From a checkpoint of a small mixture-of-experts model trained on Wikipedia: 28.5M parameters.
Below are experts of layer 6 (counted from 0) of a mixture-of-experts language model. Rows are named router (the router's row for the expert), gate (a neuron's input weights, with its number), up (a neuron's input weights, with its number), down (a neuron's output weights, with its number) and show model dimensions 144-191. Each number is 500 + 40 x the weight over its row's rms, rounded and kept within 0 to 999. Numbers have three digits each.
After each expert's rows: "mostly gets" lists some tokens that are sent to it at least half of the time; "raises" lists some tokens whose logits its average output raises strongly, later layers aside. This comes from a sample of Wikipedia text that the model never trained on.

# expert 116
router:559484485565469526446459461490539523474478525523474526504527515457519520454531457555452424543535515487497490494458496539516539495485514449503509
gate0:504505489456483488482490504507462470492406464464507507556491499438468483551537488362514548569540431452494501471506472505486482562524482510535474
up0:522503502407519489472483504505454437487421425439537493572506554425424486558533474468503528576502483428512517485531425487479454551553473542546488
down0:473518505520478442464469551496533509500555548480529467548509532540497513494496438546529540467500553459425546527481543470545479541448512476575471
gate1:507484552474472480519555526522485552497505481428492490503418504526551566528564485488490474456500536531525509517415543497513515515541488720514603
up1:509547516504494506487509498527509463513432495455471434489540506542474516520513495444485494460526514489491521503476478449473481478516487535479584
down1:606501509451487570433507486507496472489581430483516510577541496490544433469502440483515507538514400517522489471526507452474526499530520516556524
gate2:520495497496518558236518511515492507514461499520508498503489483499472491525387474441522473482483527518508275527515494499494471471421502509516519
up2:502487512476492532510558531493458529523461476524507512530494496503538486484481446462499532472492559462505480538538547515473498489459493517528530
down2:533474475539489474489499519468511493486538516489525496593498517521541537493524448517574520521473516472474490510506488490566453505530487523464505
gate3:551501472508505494547463478484526500466484539452499513531491504484465504471495508488429440587487502565477476477462536462482486482518509461518538
up3:600485530484515524487484447494491513493512513500494510524498496514471488531524523524531507607521477514468496499517486469397478561489492501517482
down3:467505418511521529463491537476478530512555471472513540466412501534470502466474502434572511477456516474465486585476522560522492487477593488557439
gate4:583495509428500519436536555506473561487525511499533532523503484522534515518529469458474470556546446436525493631511438507429506539539503456521539
up4:399494464551488504540475461475509426470520533442476455509502503463502506497467537512484506510475523542451494499468573508540488465465522530468453
down4:522447495532480536448541427531521519471488481543468493491548472464478565547531508435505506484534512542467541490547451394467535518567507428586577
gate5:515461448507577515496518468467516561475538548502490523472477328424508494500565523546492471526501495494488520506442500517510483584484504472497505
up5:537493494468504492476456506513491424520454460533528469521523498551478510542449493445460504532492501381502484493542474512467517432526473554480499
down5:475474523526476467473494493453529461553485489471481493511530479549519571515527498502473422445543524534558453434569471475534497477495457490510530
gate6:504484533402502472477486523499474492504517488569496517472547514438533511534493480463561487505471555463487520514493466506465556500471486569475463
up6:518614525440490493442550513494482484502535517535513560532610480484455411379482491446551542493505538464472511515477456513479544546445487533513438
down6:466517549492514435540451471552547523464491542480474410553496477468579507541522465537504573493496521484437495492546428471485510498489457417506573
gate7:559541527488374551488467521525536479491527531513498469469459503411541493539500476569457527497505492414502500519584513517594504460528498423683420
up7:471372452539520520455558439472404528490542453493512557502491455605448571441541534497567447509495509538509457489455477501536472511536515530508571
down7:467516495459496542524476546432375533494534479566498541483505559495511520471488550480430521516545591438511582498440480503537559508474537435551468
mostly gets: ").", ".", "!"
raises: "\n", "===", "=="

# expert 142
router:561498495575473490491485482442496517493488499500449553566558501459526548488530491535481406501542518456459464473459450547593533512447522457481488
gate0:446477452488496580490528478459492601494447483493519454519525532451517523509514481518518511579526482517448457518526473553529503603489506481528475
up0:535502556464466433486459465488504494469540536488457518525500488544498493469553487425457532549521514520550551471493492504500532504558555504490469
down0:531515516508479532582437431500452541506558424519536503466507560485517545515480460464419509450477513505528471531558542539493519487431439557521480
gate1:507483487524479509441437452424414471537478459505498523478513495486521516479493452495472576528559503446523464434492464534533580464499545560499455
up1:475513505521537488543543498587530529466507547520497524507523502477462490480601501518521424482477479582425528529493569305463456524534471462488558
down1:551508535548487465544547515545501460428543595446522485480556533461492522512500483517534485513503499538482522519470451519491449520419487457453577
gate2:571497515522455528395522512436484479509490571538429507545562536561489564582499492515521600466483476508485438487507396504604541565478548524459482
up2:396478506465435478502502512546484562479518475434277467481498487500558520467494492510454462575542468515518590536443534539468464500522471423557510
down2:449505569502520482487472550545492533495541452465471497479512547490448412480527395502484483496429471483520488469474465545480508493512563471527488
gate3:552512514466540482518531512492417426504535523519547491506568518475513413474553512485578468471494488504485497501509565569520639502465525546471496
up3:458493502512484537505447496612522508510445472550483513468438495477472478492447501469490497476505474506404527495431579515527494504507449496535563
down3:539524561559474473512519503499507495481506498478574517465491532427508548505484494551528532540547463481472511483456502470509494479457486508445537
gate4:474515519498501521511514507534457481566504471435504446570478530481523487529568514454530441492506426492518467470492522487515564436467516497485447
up4:495518474588505507514550519530440512503422433454545505546471557478511496478487543519515515473527449507483451482470467533479490475500511422534522
down4:452579454541502531485458450458482452562485492585587489485509464457527587431474513499551537421569534542487468460521509509459521507500472497475423
gate5:483521483529493466507473464525762461479513480510489541520502531450492519471454505498505467494545524623500498518463518524491539526479461426487546
up5:495524484548500525514473495524501450562510448452562517560475503461495516521429514520537440495535537479493518536477568503475515494492469450489551
down5:499497502476554503471446486447504449508498454486556461522542457532461481579462502462485462483474497514552482517519460454457504511484563523431529
gate6:513466482549543463509424505550512492530521573479522578454499566449476517454469506437549481599474473484533483503465468439513490483443504486506502
up6:549468512502559474478438524520594516539507587416478495454464552472487476474509482478557504523484486529528463466515521481535497478465506455489530
down6:471529449569521494573445399503512548475612518493439457552465497559474517493456550517505481493520436497489441534507486501527505428496486550561490
gate7:460519498518506520502538453488416512498486443545519457586522545483493522498535531500491418503503498494455433500588529497478501479477515510501500
up7:450424543511514448517492492533496528496474492488495491575492460498482499508506431433479526474537501514505492474439528520461446540511539528502515
down7:459470533578493525498549545503537478380524443451488501463500503399572525495520439458544505453555486507512581506478475454527427495533462527613472
mostly gets: " just", " person", " you", " well", " inter", " father"
raises: "es", "al", "na", "s"

# expert 159
router:567444470544501487480450464486492528477449513535457526531546547454515540476510449522452486560521479475472461486442452491529544548430511466551487
gate0:513562400488478423508387483413463549490480566468498458500555504493487501518570483495474441509564492477510506565388429548515472477488518511514559
up0:494453560480464555446619527494491493472533472532477531509469511483514568437474540512509519500508497501478436446555506499527569476484538505511476
down0:483494568501520507551429444532489467494588412598494515511491451514499511421582537442511515501483446539552449473562506530495516449501536486503592
gate1:562491504486395641477518497493466436498541499510566463482478545401503506595488507470510533538540535462515504510600454474471472553487480469492441
up1:453471465560505388490451491503563594514480534493416561530522505548539490515532491522514486621439471545499490480466527508512498456509496521515556
down1:515512505486495526459443556528461497525481464536475520477446475519468450535508466515533427515501505445506475510488564504551490492508557468565641
gate2:511479510486483507531470462487449403483525547494498523517541488522576485490551481511465529438488515547464507502466565513500473537453508526465465
up2:539465509494492512515476478504466427486564541484499475544547518501550467527466479487489519503483486532513497512489560491487448529446495530433441
down2:501473509563598455484590486578482525592515542430543531439509536543520491506473538460596520485479503521527550517487448525515483531506413483536459
gate3:506500499496510491477537502500465434449539300484506541551549526524523491489514499481554530542467484464503491507461615498504502525504509556503460
up3:553487528558488496525445490523528531499493441511488512485512481605507520481552521537496486465522494516533495474471540498449493454523502497470455
down3:491504526528479498560514525545481492507520559464522495447554521527544457484614513515475509511586459521539509503523568455487454440464507474535571
gate4:526418501482484474491482441487590517534426523502507470492450516509527498497571491590498502498659402563477437463531498497506556529464533505532492
up4:438511483537485460350507515499425514462539486489471553500506451532457481474455523471522472514394607464504515477446496528549477443526540446482547
down4:493548552509486513474492454537546434442448469472530536522481527528500494563478531493449547503499484430475591538416541471492416498551604502436445
gate5:449494552503512423509528528519511618521438469479490616564457477522529471491486483478433510396498461481479504496444448497471480544472494538522462
up5:506498520517519423553514496494345513490468458529488535509480505524518484505476480513482375395473492533526529500457520489496482537473496523582470
down5:515525526547567530483546480529524459544557536483554499412426543516485459525506476508525507490523478508535548572455463516529521544496388513514497
gate6:494527521462477486534549555505545458518469506461530490536464500403603574472477480493451494481499474538518463499508469534484519545471518496557577
up6:517531545436502506516516514518546459512506538425520479564477569425569545531456459482488534516489434515489469529537454500479448615443483499415521
down6:532498474520415533482553467562430486525540481461440566533444480510566474529453492475425530485456488525451630482542519510505500477509444465573527
gate7:569540533525501546496514453495509520503491437517457496481468513443446439511513503517508502453520444499500474525550444508501465508481465486495443
up7:560508503546517496453521402484514563504521526468408502494542551466462505514511514500585509536519444473476414494484452512509505524483482533522434
down7:429601484441471444483508423478460462503503522514531489507482526438541475578467538481534510500482480501555451451524531587497523489456502522513399
mostly gets: "″", " (19", "\n", "′", " provide", "In"
raises: "|", "==", "-"

# expert 72
router:526458494522475511447417450477492536508425502512457580492504548388531540497488498533535448569520479493508493494512443563498531519487519455531444
gate0:497517486536445453447472545505525496528444518470520455457558516440504597478487482585521461521575435484533474558490507465476488482463456448579491
up0:495560495521483502485452546488492515509393504514477509469536505420500528440514481506498404472557496464516525476504514513454497674455448488538483
down0:466505581531471453452572475533489514538474484476496430466579512447477561477487547527530510529496449447482559483541438533438522434499528497486543
gate1:514496395439520465484451534485461543538452537521490502434516549519500518505581455439527549415568433532511514540511506475487519516485542510496472
up1:501477578495530466442464547463470534565485516501474556514454545490497526523511491431537555506508418530502524550521530502568513522505517510467468
down1:485494496520478427549520526529447554418561518560543559505470576468387571457548508539516494525481503476447488482478513517436573515534475557477544
gate2:490511508514507494525500508488486527517506463586497478485521547485498498520461468423540545532498468451516513481749535522489574543494508492563462
up2:447460434476543488507503485473496568509463505501458443521455524460486480454371517489522433507453526501529504461478472531547468506515540454545442
down2:548435580543528440490501532456509550516512490458520483505540486561468410596588463511456437502528501509517461478482513471483482521529557517466474
gate3:526480518526515503513496519474492463514461447532450532498507491491520486544467490455506563527532477505493493451498516338529521517536489482519465
up3:485467457474493547496495485492473547485516557444481512707516526518451505408494559482490413439471526498482485524490501544601460447492572528491549
down3:482481552578425577512525439436498506364433511523552500495453527515448571556477542496492527499543521461472498519477446380482478537495531494405474
gate4:462461499510472549542487465510512498530525501494475583482465554522522504520494546546484462466484500567534461447526504495474495501461534466491484
up4:475572498454485409461439539520512477535487471525517426506524475560562520536479474419512527547529609554502541518458495452527512467554477531494460
down4:555605514491513528560520500496514553414505530534522511533532493491488475434533501478425493508462487448532537482560413466501476545471504549482626
gate5:476441522472445506487542510499440524521448489547548481597503505538534517487531485485488520441477525491489486506494523537559564563517513528513469
up5:540510453522520511576466491487544471486561473479491523418504543502502500488485519522488504523539472510497481485518484411476469436470534460560499
down5:508473484532447540523497454472520486472577422494507447467465521451536573450495483492511441490570456473541559445509459503577457408493476499543492
gate6:524505550417531573484492528484542473542582490495461506505459549510515531517437526440565507521517530447530483443492430566521585504518485494506420
up6:465515472543579451504472413493458424546403444498535503521511554530464517495487561538542503559475507623527479530460598462498640541483508498536539
down6:508527489479508612449440470488491438527476508435538472496455563505488446569561468517484494547568464509504429518482487509478440497516510476596457
gate7:499522458570538480514438520521450454480477426434514566519555504556511567491473559648536499505512472564508496465471526515532476481508488463486477
up7:447507556427468555564540543471423509502515465453473448475500549527521481545500478533507487518472502470473463504537413505502525538537500423519367
down7:501523468471501481511466509519500630521521445450469532498494402600509442534498498531539562460481441556519538461526547477548569507475552460463469
mostly gets: " mo", " bo", "±", " so", " st", " even"
raises: "one", "ro", "un", "b"

# expert 125
router:554442484539457487450466417527545504433496475546456523516527527456522562480501505567467459511536482479435479476476456576535519496482539494497470
gate0:518501476513486469473456445520538503516440578455446538508496505450504469502495464521479456532429404504516504506418433470519520442494497511482408
up0:515526573509497463486557479515559474562475514450469518475475501486488464521500529496530531527442391512517517503491416434509456468533456523476445
down0:496485413477494475477460432602474453519629457546544539447437447508495420481465464504472496503456486572512576477448450472509515496518589532489482
gate1:475510540485496459450527494489454523512519482498440519511588498482484501518483446539567460547497484489474479502496436448511545557454538480524528
up1:570487463518532556534464525493564479496499557500536506511500538487511514468523527420468564331542522491505479469479550561486445440503482444502468
down1:529526459553484554481548505464507469483510482474467540510532539499532528481479538501458518510526492460452482481523595457514549514564553563535415
gate2:547518504542508477516437507499602492481515483497436499463501499547505503513497524523459472521502514492517498465495508549462495485475518501476501
up2:455554577432537491495607480463508496538521517434495488465506505495485465541444503475566502481502556483460484509510476533499490572513514495526375
down2:497459524440480556546448505515521553468436555472542474455494506489520585422435466506521471549470492473487432508548557503501547490402556519480561
gate3:519502442502452524483509519515440605538543504399441508485532470558530517502554499538493461514473462488502498473423482568512509506579500467556498
up3:597520472543484419530501482530492440483525495447532539503519596516505556481515493547516471584498512504515506524454535519434498442522535585514439
down3:505486558470515519552480455457447508498521519527580468607520523489571496483493465574455474561471538507500474504447505551623502489504556538472447
gate4:521445520482529488476483503502536505448471488546423424501448485514545483491518507504506462473566459502511499558582396534466487461420448474495521
up4:549472469486507539424468480515523530450491482570479536509506522525515514494570499580506484544512472445475518516476436613510485510477474449496532
down4:485424496496552597530558550527481548451441504595570530487509529499408524509505503456533504486475558436543513473466415508490479508502508498496539
gate5:509461422548496495433447489535506522437487575518521537505508485559508493476483492573442487506539495470730511485432472485486505441492517520503571
up5:516438456506521477421483480555490519527508589515538523465509467550502507505498506558490492539547498468531508551494443467455463460492456484470622
down5:480449478506459497576574471478549513545535482560495554504485405552497457497402485503485445491512500519571536503503458433471444521498503483498522
gate6:502484499494492546488476543540478497540493521529489508459534552439525489487516525462545476483506391516526508482491563493455504494500507396501491
up6:446524468471524477514485490502492574471478493466587533547495433515498512471487511557478492562495556530532366502492428487507519501469489539518531
down6:475530408536490522508550428472493506426497496507477518463520467459511466442504487588495443526496464508496483500498491523474516475466519470472487
gate7:545523491468530493507396497602495503502476567528504524508477476500504518472477499510482429448525502498522510488516420516513469466473454444482551
up7:468438501507450511543554481464450538485525442486463527511520506510503447522495442439527538512479531488488512462435532493513548504519566577520439
down7:490562514529486478461456559461480476481472454477440463522573594458526457510572492538419526524504449517454468505527525482525563556518512526550468
mostly gets: " st", " pass", " Bur", " count", " un", " Un"
raises: "r", "ru", "ab", "ri"

# expert 111
router:511468448538479533470437447488558550450472560485476582546510539484523506468508467543472435515593470455460501468446481522551541486504525483565471
gate0:529437504554474451451452491497476485478520509525554552577523505505469466476480437515446505499576461494477472477496600496490481518513526445486462
up0:497485483543522483439423549575495470510533522507578571521462482506455439502502465552460512520543457538491528495494581487469293525551495432495490
down0:519564450526512497536467509481463529439520523455508569483496498543510457462453459541423507511553478477515447558496562526530450514573510470495570
gate1:520507504527516501463489468467608536453528602489540512448496497482478548344457478504487447486461513490530512433508521539455490552492460523521465
up1:477531535546495518515530468491563519487543552421506542449474471525457528545516498481550452492473509488595534399492517495497477584539449499524501
down1:505521496458519537461558495518454523445500421578513508417484552498513471457492443467573500528527529505490490511513525498563477491487444569599500
gate2:439445516514524490434441453554486484528494518512517558509471510479491496504498573463572450465517487503468508506543430497492413456558499501597526
up2:489442472548505603445470475479516553510540484549522557497528473466438477507481501467495475446600492499475535468522544451474497499497523583543552
down2:529463581496520470553512493565476469531533540534536491504504480524497465426496443474419582492518494544539484479541492514481504455482489516576455
gate3:490451531585503482562489488463505534513507516455558496460492465483474515502481515474526425550504498468466492455444519512509510449519503500536437
up3:528561519469528511425469517528475463508522478569435509550546532451510491453478481457462555480591520555537501544580476499524489528460470492492526
down3:529465418519478532492500469566512487488468581425554588530468441488503484502529547500421494465493502513508555478446608555473574483479479480470526
gate4:458521535521506532541500538483539525533522514547419541579531532474487476506536531447560431471535480472521490406457508421575494498467514520576508
up4:514480486519482484474508459516526499450478479441639431394475431512510517552488450539443550506480530515491519562503451580446518515565496488452532
down4:449415441532593515497503483526571562495496570476523436493512508502469516493498425473487479519446539441442539507563577530547507493502586522455413
gate5:546452512530501523530428457478462495503498606484445575500483462545569517474487493551498531609499574402455472460512579509558451478495555497552508
up5:490526463509489486419550469488505506484503447528543402507545534449497507483489532448453428435534491551539516503502443503359533513445493547485452
down5:527511502524434434476492511508506493470427512482488431481477396506414483554520527465455522481522515516449516523500529534490553491450506486586457
gate6:475516500523500494515506464515522460485521509482485506525475489482450486474460524470502524294527491531520516508473558479505480525473462575530502
up6:505459468476447562476561442461533440580502589493448504555542438491506484499525520494462470514550505513516501471513514486527541486534495512489482
down6:489523496466494484531492522526506511488451459468487519560525563475550478488430554575612530520408467525514484458513436475542484573477415515531473
gate7:566515446533521442408475471460464485536431499535467465483510561453492467486485433552572490515511482535562517531439482491491490383428464535524433
up7:417465530495482570551497499482524565433547531490514506505508501554540549466511524445396527500522544449438508384476475544513528531560558456500525
down7:473484436513502473530509478440555487521540421449467578503426475535553502528539555495509549486563575524512467503419536521498497536479550517533517
mostly gets: " Art", " large", "burg", " political", "cent", "ological"
raises: "o", "se", "or"

# expert 54
router:482472472478469518460495501484538519438442488515446536519517602446543563444524503546458508516527453476481448439487438558533517536484529443558521
gate0:560521473470465567535458485474580508521517509536507537487510500416541492462440509484468498498512487535460462519521430511517452438453526509490484
up0:541675498465508535535433501484563477525515468541508519517517464488490550479482509578529515498524508546476470554530419429505475477418489509472484
down0:503508527497500462597507539473501474503514502510515544533524415535427472530516605496517505454540600487543511529500445538490545482472519497536445
gate1:470529433511507496453477506537521571550445522449501550560573475428495559494491478506504483502469462388542486550471493480545581461486572505557517
up1:468513490483523446456466508544489502504432481483537524519558483430501543544475485469513495528484456545522495544494464494542523510448496513517477
down1:512495491464497511504477420463559552529502644494516477560480534475497556516527600502562543462509435538493497537427431517514455424462509508432499
gate2:501494418489507565516491482448476565530526560447516525500506521488540476443487485462421514505495387519487449491522480542529498495478510433522510
up2:505507516529421451507490512545517475476432436587460530527528463478461511509510491514532468457548565486491500500470483465483516474474530589508491
down2:476525480520446451498568496551527513527409489475520501465419477460517446501557530497415564510545500484472500506437494572515509529494536503490518
gate3:472467486562507502468347475533493580498500623457505501552525477528484518476493531545501483537505477554494503544491447435640498499523484507516437
up3:474485525495546433509512577524477579549476540454502484528478494548473530531446574471546526489481458577531529531539454397542490563543476488472516
down3:496538500492532471605501481468523470522571496483439486537427507510500543505415446455587493491445512441500551515488493541450478516518483559547498
gate4:502457489475555532483477531506563518532425471507567480460449519509491555471521484584517554546511475542464520521482462490513439556445509496495490
up4:514461457503488520465497497530506455493475510544551475452535479458549505440533486422454449542495453538404426484373459536516480418517478501510544
down4:494515428526525515469435518472490437515469473495584564493506476459530442547426444518533417519464472568518512450494497455468515518483501512499468
gate5:527525453554591531457444499485540508512435507515528524483524570420443574508478508494467482498515479460482485542467484567495469507441468475527521
up5:473499521463441423518576498537451447474542504489465514537535374525581453486528512491536480554490528521510474451484511446535504473516517538484448
down5:491479460549551511507410485512528516518542502480459479543485460468518546482472513502552493481601488536503472453476502579497442486534505447492468
gate6:538444456518454571491475518507462480476471514573533466459464575428499587509519521567466491582516463482471408433504482552526534506515481504492444
up6:479483459487541524488540471540574568513506522481530484539597471601378520528586489465563482509488510480493511512479569473462526507489541495528521
down6:459501513550501407467489424483485433460517497449515508454500506509554516588495487552550533465503480479515498560436445527528445487535474478509488
gate7:476491519483513513513523478420531561483468455524443484456532504477573481492475443390477549480460514492518437433481568501537549613504550445519552
up7:562466525476508607502471432506478518451535459502485463593483481501551488505511431457533458508522532497448550470488477527448526479451510568496476
down7:531465377540447516494566538468524487497527477479537542558501504516529527424501500487581547441465557432498543499506447520416552483494461576491460
mostly gets: " head", " co", " sub", " imp", " high", " comp"
raises: "ers", "es", "up", "in", "mm", "-"

# expert 57
router:499445435507465554476483483479542547436497549524465487563509546469559571494557507497425477565507441457475478439460449554476540503515534469533490
gate0:477483417561455481440508585525549529517439546510570463521513519522577528516486481488467521550471464480454494570476513520529531667493573528469402
up0:351493472501468497455441485532576527493498494762495509552514546479528534529522498517446491542473493547515471539534480520479499542503492440497549
down0:528539486583485506498538491489461429453532536422519515561539402457494480476524559475447501525551486446576476523505490418428473567521465589477505
gate1:483621478497536529504526511478506482530553543456508462641539531452526574496405520533449436538448455515499496506457476526502487536588487456525520
up1:427492561504474532503508531491437500486447489485557559445466507551531489480560557535529506479489546540510487502553529445556506450505523515539503
down1:497528488479478444490545472483526421496528550468549530523387535543513542546546558522563526563492531461516469473479514479437506467475505544555515
gate2:510420466463493496498483524513600503443516496484508528493437510533573539411498432361438518499505472550485474498514490520493470536461536479525517
up2:501481494508554537480432497517526508522544482505487520533518490353505474495504419479489492533484460508456476484535524471492509527514525489494500
down2:492450479549473478459435531452545502508479455500498531458558507484573485503483526500500497494512415513506512456450463375506410530581513498512465
gate3:527472525484453506502537517439505485479546505541507511476473522467510505514509507481462450547516514469500514525502285520519491478479553473530511
up3:498537422476501516512469495493528467512504522487526471447481467489506465552520487464442411599447462449543539462445483533526471503484551429519446
down3:545507537458552535499413520491491540523487420443493411534450499486512443486457542527537494442420460522535529530537515555544490599474546545500557
gate4:477494480469535530540525529452473534522511544488474480455500505533430535477479448452577487493477479460524513482533561537511512448471505452556434
up4:498512499458531576524516516502459550493461501490474431537528462521496411504503535529498485543504550480516505516506500595500517487464436525514490
down4:465518519494495511501452465522538509487478584488566552454493447517560441550565526474555450491517405497515510483510517523529508532493464400447498
gate5:510499508516466541485488525501444524483579508523457496484499507478491472513507465477547461487485522457526492545477500514517532556493533513481493
up5:456510524519469507533489539546418485459521506556451514487453479534524489482474433477598523477462502489531509501459534499529508555528515515493527
down5:519519521471532523541486477546474504414511484524529582460557468492477596472476526530458476562478446493490492466512525483503466535429510497448428
gate6:519481520521481537479499501498491458527461393427491514477454502539558569516494505444476528518495396447531468480506477587426559543547500446474499
up6:490504541507451484500550486490523465504539499474473450477518463530517510531446499497446549485504484548428501526445561582516523517551502487474427
down6:469558391555512505522534454492501515519505503492499494511503525558503579566491499542533481590444503545492575490463543484527501548468439461486507
gate7:526462500491545445503484528471550481465502366449467493460560520474516480458499483496515490507575396487440473381535495551506488566484475437504455
up7:495502499549435556473493307509464533521497661559513534569440452448489494518496506561457461471494591530510495467441473472498617448469539542515519
down7:480527465468478469518582445497589556529508489510443439484457461494491527508504525521502492563518508449504458452465483493539489453397435487479476
mostly gets: "as", "os", "op", "ep", "us", "ook"
raises: "s", "sa", "se"

# expert 88
router:556428465483496519474470459452520520456487484506460527523563558489513544474540480523470467544512441519494467460463477540530562504497518434566494
gate0:586469496506485559469502480487495516501522514509531500514511467475503551541520488523413505538501563419482487425513503602505581551504486443546537
up0:588473529417522508519490499450490421517538511485525464508453426516453512517473509496437468482479534487496513524546553508473535510540473474534530
down0:500482486460530518527503525559413540483476542424512431433425439522551497451486441506453543502483463472414439455445551459534549498544388536488562
gate1:475490489457459493484474503515536518456483495498498511485545458436524526498546530576454512656534442510478480496517506552525499525536525500547469
up1:335515535454524530480467511536457532507539578531516498518494482470483523530485490496543487470474529483514493460497491452494529430481605536479555
down1:553475426566445583509421548524516511422487501471455483525549548517488511454465509484437492519511511520530532514475492510545521526511504438433529
gate2:546487526511515486592506505516490529529586491526443552511499507504538597490522530551472529493490510510470497477573522532523452493543487525563515
up2:467490474501530456501524467525450489509520488371554505484479493550512512482512540451545476447501552516458458547505523505458487421513512566498582
down2:485524460530520451534550547405509498508547472555554519490506479519574459457453451543514476496481509501570548482497526536490523486545484524490364
gate3:484489496510478530459518465440504472528494459554476527481489568504493560460414482468491520533476413477464495470491466569457554563542477476453518
up3:506482515478457505511458489504540510484468495538486416500503515416481512491458494518501468529489438539497468499453492499505434456497458513462503
down3:559528500507501496504522510538443463498479489465464450479485475515570546503502476507475529574481417489529558528492506535447520522484445563559459
gate4:531487516461493463504499470495459626516438493507503479541490565515565458498456538486424547564526513424482485526684481460544483531529517487510507
up4:479517498582491576505474509468540474450575399469428550494546425464490543473510460534509479435502494556425493425469534539502546431474360526506475
down4:560573516493485531497454549530534538448538465456521520542404512523526475478550501498499483479542522500561538495451516522482483458528571473498464
gate5:446462499490500566551506473528595473499558483465510467501453558494491509469469482507476488524503421506470476464482510492540559500467444457501456
up5:511462564495598569450486485505458538531466554517529527484482556503519472451510489537429521512333500440517504456476481564520522534492550524475519
down5:536509533580496485454522389531492494500595492516515463475477481537497485458500548551512469534512505506424527547471497529554560510574505489539473
gate6:531513467509546536467521536556479604514478505481442508529525509515501505512603499499496486464542472488480492528481531519523508481455556449482518
up6:592498461501560502464537554548475565492539493543466392485466529627482517526575568456534468449525523491478518561478518413455410512484479479546540
down6:486478444499495502489525573505439461505583579465490490466480541527532481485511447530497571511490523459513457514479447533511503548547584579544551
gate7:517508512518538519485479471508549551471528488498480451506542600531520495501576477576504536467504476464516499425490517510473448521537474463546525
up7:548539525516568510500499504504519549514559484468496466457551615482502517543573469559485547525460462437577496407498536537474465565555503447562563
down7:502482510437511561515546469467482457569504475523471548464446540513550538488501594524461497499481499521495509559514556465462584472488495448501514
mostly gets: "qui", " me", " require", "lu", "£", "pi"
raises: "in", "er", "a"